Experts of a small language model: vocabulary 9341, a softmax router.
Below are experts of layer 6 (counted from 0) of a mixture-of-experts language model. Rows are named router (the router's row for the expert), down (a neuron's output weights, with its number) and show model dimensions 256-287. Each number is 500 + 40 x the weight over its row's rms, rounded and kept within 0 to 999. Numbers have three digits each.
Before each expert's rows: "comes before" lists some tokens at least twice as common just after its tokens as in all text; "raises" lists some tokens whose logits its average output raises strongly, later layers aside. This comes from a sample of Wikipedia text that the model never trained on. Tokens count by the router's weight.

# expert 6
comes before: " ", "0", "1", "20", "19", "|"
raises: "rad", " range", "ert"
router:535474509441468541486457539495486543460488503489471398415506469436455615446447464453511483464490
down0:474574498525471520453498446421487493459560533532487512557493502479482411509490487478456503542503
down1:499431466467498481500522479488501475503526543428453477518531552478519484560485454551515489562458
down2:553584534488508508479518488428483494555538575466571554470520512517586488513512388477458539549454
down3:509549480620466426451495447569506528464516482519478510477477424470546451512463488464498530461533
down4:463417469491475487505487489479502498464487575511519447489511427544541512495481472453491560444479
down5:459541438544485435476474531546516503504533513410481458539485446526523476465541523438461517462529
down6:545501558503468580577459416537512520486418478526514519469485505501450473445485548569551500440592
down7:529513501541480519501499536515498524492556542554555500434515454471496483492466502453457535491452
down8:530440519450514503554463446417487497495542494463452493572513430533534474478492514513474541470458
down9:498507566471481516463495489510538462490506511529468504434501449484549464421532493487558506566486
down10:470463504546467488421540398517484406486451465479544550491533477501547428501507462516548504552511
down11:505516639506485425508449514541561520473502506412480510499527467533518487475460528523478508527494
down12:450436487531431492528560549532453532461537468464514404467538466486552567526520499528517489479517
down13:522540545491551431448506535494526530532512442530476488467463446547472557441484494475472527487502
down14:477478496478544583540364509530468561536463512553494485522495440492523509378511517445504487463438
down15:516475606530503478452498513479553552489495464563512468541502460573497462522529517482520505483435
down16:523537517479484403526512547551534480484557463486504513507536539510514478510528489490613505436531
down17:501533509481429515562487536431558519518490507428476507506465474559496517537454478484439505464465
down18:419483504482409532497378467486482553530607487500534494518439509516558498464506548446518588517507
down19:570484574532478583520467470460561466517488425554482505516461507530485513480512523520520481480518
down20:420509455478462532449487506528539602495507521508522440492475539474488434510553450490503533495508
down21:394486486505545489432503520492508515485530511523464460482518569477577459514468513457429420502464
down22:510493451517457459453535470478520532430471525489411480464480535498509455518554488533503503480518
down23:478524478453527417550517424476545466497435534515439406543540450532583492498593493466422481532432
down24:491458378499540522489541472505511443518523535555487518522551544522539471481453511470465503550460
down25:562576459451502526474547481445576491454518521540457478522447564530471526472534512495477482546486
down26:539497517529506597453525492486487519484551517510507435449532511502515430443449510511524499509499
down27:505562476544494545458508529446567491486560508502458551541478456510482511511483478521482448523557
down28:470514522562571512478496515503530551508475495502496450484455525521481435461469445471527475528477
down29:465491577501520516544480506453492509485454438468467511482555451477537523400520470490431503558437
down30:481522453549555445478415495493464481492501541510587473529475478565481464441521539530438513519466
down31:449456499488490586526515517523508502486486529519464452535495481501465502502478517512493549515523
down32:506512478566529455504528473529447472459457547515508468460511520477506484537470469521489438502544
down33:481541559416476503425571476498461446433525484490446514537472460442532513543497523461523475472489
down34:515502476479544458518560492429536481545504520459498505488499504533596489569465491509471498598460
down35:551490516418511557528483539551511452449536505589467539528498563589480542438475476559537493421560
down36:455502495484500483501493438425457432470520542428478481473475502451498520557534488604547480478497
down37:518589538511568513508483488504480558564467510510499513491506440483475511467459492477501547515485
down38:521530521494545469407494530504467504482430587535523513505517423453547565518486492468464504476517
down39:505528439544524523524473455537574498513507499549521479488515452493513467530482497541474508566455
down40:428492525556553535538435461547471448468512559486485532535536497467541485491445396493462510475516
down41:511487440505505412492499515459556477498529436440458505497446504484461449487496471478516476448542
down42:563518446464603495513447524521508451465507515505528565508423417481519490423506460511453576438550
down43:431501560468377463512518463527499458509557502519463463491508523575512483525455522515534472611481
down44:488479506437512502544561529531605532451515479524481502483519466527530478473543467454478568479484
down45:455497500462542429527502515507529457520443534514460518545528430505548447520571462531429562529438
down46:508418511386517522514483578484491517541492494513427468501528517476456522491542575491467479512518
down47:451585625527474570459511500531476557544501488551539465528443505499517481535540568528485512475521
down48:435477514445429475586518511494452523529448449464437518535472449487503414510511499477445489534442
down49:470537482557536472501511463488446534573498524491485415556517501484415479524516487563469546401513
down50:542508503484494448545453552525558536544503511430524501496490455553552476494529457488484506496484
down51:520532557491445511535531467517435419579513472484493522513410463510476470483549465502476472454458
down52:460569603607494529479480498482513456555496546526498516565568501547441488457449544502435447515442
down53:455502480461530525548524520513463501466563575426554549512501529453570497497450413472420477573487
down54:573486505559543542548498496486529519462514509470507502488475523506545416542494456533451525502549
down55:506434565552512475493432453484435435475459502517461477569470488507494484555564537541481488559457
down56:440540462521546475479519456490523500504580556493550538501492535449542447517495515491465502479477
down57:505619524561522445524507530496506543448510509411466583421465500451458466540491514420521512530548
down58:575539495478567507493531469498559491454488495513484548452486415540502479392493487485499530507493
down59:570512541518490535499466498404515510433513487513495489514533485565538509553419524522509455511512
down60:449490481535507427497449487562443534490538457451537520513487499458467477427504473436509529467464
down61:476437492465502466506478502540470411487515500470423553526568462491489486487498514494506505406411
down62:497524587508503475538526544437523475497458456470523448518435450495471462480490434544471487505505
down63:518440482520540553441555521521503543493512498446504474507490513463520530443518445420567450513404
down64:574494454467505505488496532480516469485522506396494477456492475498550556474498505493480535511564
down65:491514499504523525516525603507496431475505509502421466458493458503484529492489559506477476520531
down66:458498575566523460525502497513469465516495535455504523493489521562513508443502470441521498480490
down67:499546491510480527458438492472583548550550509554475470428498461507521531469483471516473479436511
down68:505521487521476457554500524475468496532551482438481488423549535490499493470506416489534545469508
down69:463505488551511510558521515410446479522487510463474568519472504544513499496478554536481468474579
down70:413456533539524526542488467581477493445545508447488495499573488456531504466477473489535528527463
down71:521573525429461587495557527535543490524477516531467524506469541528439541489493501530553542499557
down72:498534480471560501577555491546498491422426580442465513448522455481570509526483534570512465558531
down73:536490498478518510494528427456560483496533459503479510470500484525530489488531525484490532522440
down74:446518550567556480469471530620467463519530489506461545548501428479528500506545450399497452472526
down75:535501469510533543502451471503469498569561556531472510525497445473500545455582522393502556514509
down76:478479541462431567534507474470543510455459532481527512469546474480514504496568486553482455547488
down77:517465429516539468449474445493465497528546522492522484522465563502507466485493517472524524517447
down78:485513432468567488559511493398520478559500578418481472507487449547523550486475564506463550514494
down79:561521425554555495472473483509551546513539496484505462502544480545507448484577476550548490434531
down80:450506475572540550518465525462531491523423459448437480477520418513514534403554487483559506544495
down81:525516477429497420491562600454481428495537575411456538522518527560503482550568497552479468513570
down82:600495542496521525498423510585463488570485526493518479560524509455465507473489479487472560511530